python train.py --n_layer=13 --d_model=128 --n_experts=24 --experts_per_token=2 --d_expert=80 --d_shared_expert=128 --activation="swiglu" --moe_layers=[0, 1, 2, 3, 4, 5, 6, 7, 8, 9, 10, 11, 12] --router_score="sigmoid" --normalize_top_k=false --routed_scale=1.0 --balance_loss=0.00323 --balance_bias=false --router_logit_norm=1.0 --init_std_router=0.0109 --lr_router=0.000806 --n_head=2 --n_kv_head=1 --head_dim=64 --vocab_size=4275 --norm="rmsnorm" --norm_place="pre" --norm_eps=1e-05 --positions="rope" --rope_base=10000.0 --rope_fraction=1.0 --qk_norm=false --attn_scale=0.125 --tie_embeddings=false --parallel_block=false --init="uniform" --init_std_qkv=0.049 --init_std_o=0.0 --init_std_up=0.049 --init_std_down=0.0 --optimizer="soap_variant" --lr=0.00492 --beta1=0.95 --beta2=0.99 --weight_decay=0.079 --lr_head=0.00957 --grad_clip=2.0 --warmup_steps=200 --schedule="cos" --final_lr_fraction=0.1 --batch_tokens=[65536, 131072, 196608] --seq_len=512 --doc_mask=true --train_tokens=472000000 --steps=3656 --dataset="wikipedia_en"
Below are experts of layer 7 (counted from 0) of a mixture-of-experts language model. Rows are named down (a neuron's output weights, with its number) and show model dimensions 0-127. Each number is 128 + 32 x the weight over its row's rms, rounded and kept within 0 to 255. Numbers have three digits each.
Before each expert's rows: "raises" lists some tokens whose logits its average output raises strongly, later layers aside. This comes from a sample of Wikipedia text that the model never trained on.

# expert 18
raises: " in", " and", " as", " the", " for"
down0:063141153193062126079134158153117162164134171076159143131136188118081115117139163208124069152106182104124117143114150095074131055124146105166119137113101179122133126175088098140164095122120125143125171114159102121118148071134187118159126069058153117063117137127130102066144146166169140148128105145145132103147155115135063122076135108097085115089139103140161109154139145116141192170126
down1:116084166154082160167104111135089100113226117134129187120072170163203127090085173090122150084121200101104117147165099171101109157113126140124129140150161156124126083186117135055105082133083095122100071107067141122151116160138116126091172108173145128134191109152118174082128122133097126150099141155089074129098168136140130169138134095109112116161153124148145105115146146115134047090144
down2:153140135128147057180174145113118131150112140135098062154119164106152102152140111137087132190150087134096119185113136154117138080131074162133091114109120127095138133178176113161123196139136159155103113086141171163126106066134190087207120113106146117163113124138114113112187154106147134085099155153120166064095148117092161116134124173126157080108126055123086117097120055154090165203148
down3:107187117171121125135170144174128158169101222103090063196164137110106166123179157149148113100142098094107144095117123140133109110156094121121179134106093134168113135155144082141129099098160206106117092122153082103146122099113111092184139156122118100086164140114126074165129158122131156157179141071102103108169213176180131152101091128122114123114140143148064182107123108195145150166144

# expert 11
raises: "c", "ing", "le", "is", "at", "id"
down0:112192115104177127141086139123115153133148144124151149184130096137103084108114091161148179017179141126084149177112154173168138097163109167135128169145130090108118115138174134092073137134096134128110103130096102132099128130132093101162134144189184143130139072131167089157115137109131161100162142097135152191136132164137218163127144141131141154165142138101094066047089100077119158174098
down1:113092180065168149133133167075079178166110106114124133102119161158122157104118072098164125078175131156097150139075150081186122093103109133115136109160154182122125137102058145121081052142127143128119123129112066189132097102128129128098133059080183098108099137126077133127194150174139130157112128152159109151091183137114084174119146110131129104157187051142106130112159137177145126130154
down2:120070121131130177068129115115096174176073118109069106080143164116157150164151138160085166162138097158104123062113091138104151192152117112151129131139081124154135164075111119105150143087098107152152086183084135126149148094150102153142134129118129191141158101046109143159081151162088164095103163082140162142137092102116158112138141114114153099151097142075068114149109122137028075159154
down3:163133121110151169188152163117131099109126067162146149100146141101092083101122134034136121110083150169100137141134148128150131121111105139165126164060165178079174158188128112120151122116090149109112157151143148054185146176068105117149138150146120152133089090130143132190162070098153106097187136182086112088124108072153169103136164135112099068139148140124188098157132132159159077131159

# expert 10
raises: "st", "er", "ed", "ce", "man"
down0:123148109120184155146118096084105080132129075101129117168142142124129156178104148200075104146165070110133161141079123206118133149139083096109140181046171165137131124105127124152112157149112060153136061099123079101162114130038114164152097154098142148094114142164145113178143114135106127083192129114136121190135077158079117148145116142099050146129135127074118115140162147110101133108139
down1:169146134111110120120162177108181131120111186172176103080194171143129137097119104123142162129149145123114105164157183194113166108176146135100148063087139134151162083084095197121153148123130109101112096101143152103121065104135167096150126153053147072134133125132142133112117158114168117140126163105150061107122070084163134137129113124099117127151108130153236161087099168137191168119105
down2:078103119143141143136175130095124136149081145093141096172146089135085174092124117098168197185102152140052078126193149106118159144114063132115172157201120103148119123129127134173169107133103069136048115060175123200128141127176139143091126141129119110150140120127117101158098130098162144132130149127105084085136111119135047103152151154188096135124159071148175114117116132121116190128163
down3:096078090067123159161130098092138128204157131148128142093078153163134151077106112120142180159108217128149113104108147122126131150096144170172122141139159156148103148040064162083147158111147115093139108142123181096134082102133184132223087104135192100086138124161105132174092171133127115091108153072123137134144107144153143109130199120142113126109139107144189107156111125185123137148133

# expert 17
raises: "or", "om", "ag", "og", "er", "ed"
down0:160106160115100148150114112151087088148151079162134129151125119172120169071100084082093103124117159107100146157179111113101160175110110131140145124106121176146121099141139104067067153107090155124108067164103153085054123146158103170069149150086095126124131091128129154137151112038161164175101174142080125109128116108163163079094079128132131111180136162116144084086123175089119043144087
down1:115135199111146114169156138129184127168153180136150100121115165126130130146147077089084128077166135150128166155092156127136164138162099203156130129138080137083097097147187148190145171105127127128181048126095141130134156191229116125120149155083112134167203108150123098118139163126087160096173101117122112096145094133158135118151147186101131082115145107166163103180146122146102167122173
down2:132116130159104174100090135155184109066149146095134115133156092082077109164152137144128125138181121116119110078106082080130178168154106138130086131110085112181094129121105086159132121072096140139131071161153115151141181119153147107111149102092118125111132163118107172113117098086152176179192135191146069108048133187084104138123104138104089166083125085119138109143144061163086189161091
down3:119112128109070120170130112145155139160142090121154171156177119076120094089132209100185159142117156128126110095174128153171073115124104120128102095119147121112174107131118167058115110097163136147108088115193112157124129113054134145132109065140052111165083124119096182105090098103137102140087108106172101146105122127188144107130137169125141134094153082110054181092170176121141198123094

# expert 13
raises: "on", "om", "an", "it"
down0:197101148128122154081152158150138136139126133166097220143143129124116103125177135163120153175150117127123192190135108154129186121182126129113106012211125149149177167104096152084094193175143128164105126146124175145083130107129147117106085141160103156172050126150107162066137140125146121160108144149119110130134118094159104141103074101117155116130115082150134113098095122139171120124081
down1:102114133135158145147141101115158101082156163173150057140124112111146111122157129129103151165134178139129141123134099124070124182110073061082099164141210193126142123141091139093163106149119152139189115085174116154097080098081187099103133138106149117157138136164149156145101166064162152117131130094116173156177099141094119145100168168140150036108159110123133132140081141050178123152167
down2:129174139117158113125147197171100099092169159102133120071130097135117145132132138158147095094126133112124031156142159101184164130097141196120095109124140143122122145080163136058099156079181064067107177134156132112079185114137052151066103153108125138132111112125138120128167142157165128141134148082119163205125166174100153097109109103135154131111130105101082129132163120109132040140153
down3:099102137115079159116111093201139114082135126097139157079125183198138170126097161103145130085164135149167150136140168121121109176107131143141211064164072161128179088101124112146092180176117098067103088114115181168106119138151096132199101108094075117164104145097182104137150127125102156160132181150133174145162096104109126100142142113118142150116129164104103135085211116138141092155097

# expert 6
raises: "al", "ers", "o", "er", "in", "ro"
down0:146111156089111126128116184139172131084143178136120146112064103149124082120121148106134163099086071110135157151127143166145083146089109082107154114167144134126130119142124151147194114171092152093161074051150127184131139079103152174139052141165133054092132152161126095105145155172172155135098172158099120097134102055132139085118097157174074135131188097163108133084162088117177119152144
down1:130086155138110089191094077130120140125179130168111140144135114084178087138098145105103153069091121139110117097161049171120149142141118137086141176151089133149092146113150152134155135063146127133058108133053057131141113131126086178172139110115065148146135129114121100186098159131131143178135111132078099142145043126153176163126130112174060121158122173156143096125139116136089102052129
down2:135135156100079160102185112128081113104131153101163157129174159152102106049130155158124155092115154106120176159139152110132173077194086136117151105162115094152206103122036097090124181143137157159114093145101113125092107141119155109093121110108084141100117141165137158147086115148193123091103143140087129182124093076144132126105126062155115073109133162139168141097092162177181172169090
down3:210153150092146122097100151139141097122182129109168146111148054116124101130090188121137147101085079072115061136086151117169117096163121135122128162169144147157111150152156142093086193159194075121079155145113110108137075124119082141163159120131056194158140137123126129135148130100086160082129138161112119134116127108129190127108155142113139118229088088084092154172120140114139138131077

# expert 22
raises: "age", "em", "el", "op"
down0:097115141124152123155181182167105114140156035163172137129176125161120084098157167107138190128156147117151155136125121162158142161092131135074146107094142126091184151159094171134093059116135103154102113111131104146079075129077163111148110191071110162161143097106142115128177149161193122093128116136108090171093162087184058089133130114144080093162145123130137145115162181120134088111183
down1:156082169106158143104133082145092055160128135105129084187140122146193148136074169090062120062165076129106079076095091134058152130102185187106134126122131148149135142117158142069061095118136141127136123149062152094084160097175118105094120157127105171099123122123110153114085173144137131159121115135215169100140112174107137120192145115132105130140135121106149120123098080094121130164107
down2:121105123108182100148078136133135163153226167150134121184159097101180105088116138064094109145183156136136165120166148157046118188172160106138099164120134130099107149163137148116127077161107152148189078135155123083107147137136153149135159173102184111174174143094176144148100117159140168068106138115135147141062095138127140168102094121097070108174088160100115086107123111113122125094093
down3:114181146125150145098175148181148151155156123097158140179147071124116182125147088118135120122102105118108126135094091183182118073104067164114162117125137141148131078195110157115111138110069104122187172155123119156154143084074135096061094092106080100108129099154102115210116127070087161166150086135139134093122089105165162116133083105047115079107114080135114165174122150147147124145149

# expert 16
raises: "le", "w", "led", "d"
down0:155165123090159080146118150104130137168098138179135142138162047120122079086137172066162129106077161166165095150156122173140128081077092170187125161131099136079182125155138122153156093075144126072139131195097091175094109090143114061162116138139096104136178089106126121156198131101137132101131138083164108132121114142157122068145127120137107086099109137183090160158102113142189156091141
down1:124136090144150103153094065133083154097129146143138117118127075099111129086115080150146109132182153183161104103167147160191083183133083109128160086092130066120110140097128120121121125092118126116122199105101075129143134089153163163130100105170053108136143097101110138104107172141128139115126193139189175039101157147143174132119147086168147128149159092109107197134103161101119158183194
down2:120140237105101104116098106136151120064165110111176129113150141157067135165115110068114149114095146118036131169100172103150166154154099177103187133203161128114210123099110089155114101141080174113128152153159106142124147190140163101070107108119123123146127127112138129158162101106189092162174096149185125119124135144120110098167149098105141156122087094141142106079119120132107089088125
down3:118099132107118121181113151146116099109111127129104088128131116097076168133149099133199219124095172063104186136085115029122108085142158100130147109014117156116153136152140163152103101117112096176144151069127117136135139101134151133136132116069108099096139177178135119121139159147152141184084128120073151060158089173147080088122149134089122119091087145130151137131163143111171141123123

# expert 14
raises: "A", "V", "I", "S", "C"
down0:129137105155142128117113198105178123151130124151118141091134150160101137084166169116170190107176119099130125160122151169146132136129180143133152072175101108133178116180091090105085153104166145084073149140141128118144168166118123199156090132107150132129112092084110109123131206104153156174140114125163093162068209150094152113084175147144142130110139121052107188143162104076136085144068
down1:140106167135105098120157144106057071137157179118150106148164112088096174104122104142097038144135169142102072179116150119115129137186159126116091100153094142111085094099183120117130185121162121142130155164063114169119158110129107157117098122153110108170142192175112144080150148128114065107164094139103141134192136158116093111160169145120101159166110202116148171049109110115146165177108
down2:164083154115151142155166164064170166180118145165121237121144138156150140103146148134153168153113146178112117052140151172174162136070137092156110098107110157098120125117125110094190143131133188107150104120178128170120090098143167112171142114095108136108113104061129130100127145135132193105080121137121127088155129105107083087150127111130070154134144080118109128084168167148183050103152
down3:085113095137188089066138120113159077137100129146182085123155190141150175108121126126175165099147118139139072124133114130159145174120108116103101112050149144079095123093096182189156068133080120158113110154176143156174062137072133124125105147100132123157131099174149121127140114091068156140094046059106100156136127100068117108098121132116176096114110162154106150168098130102111110126178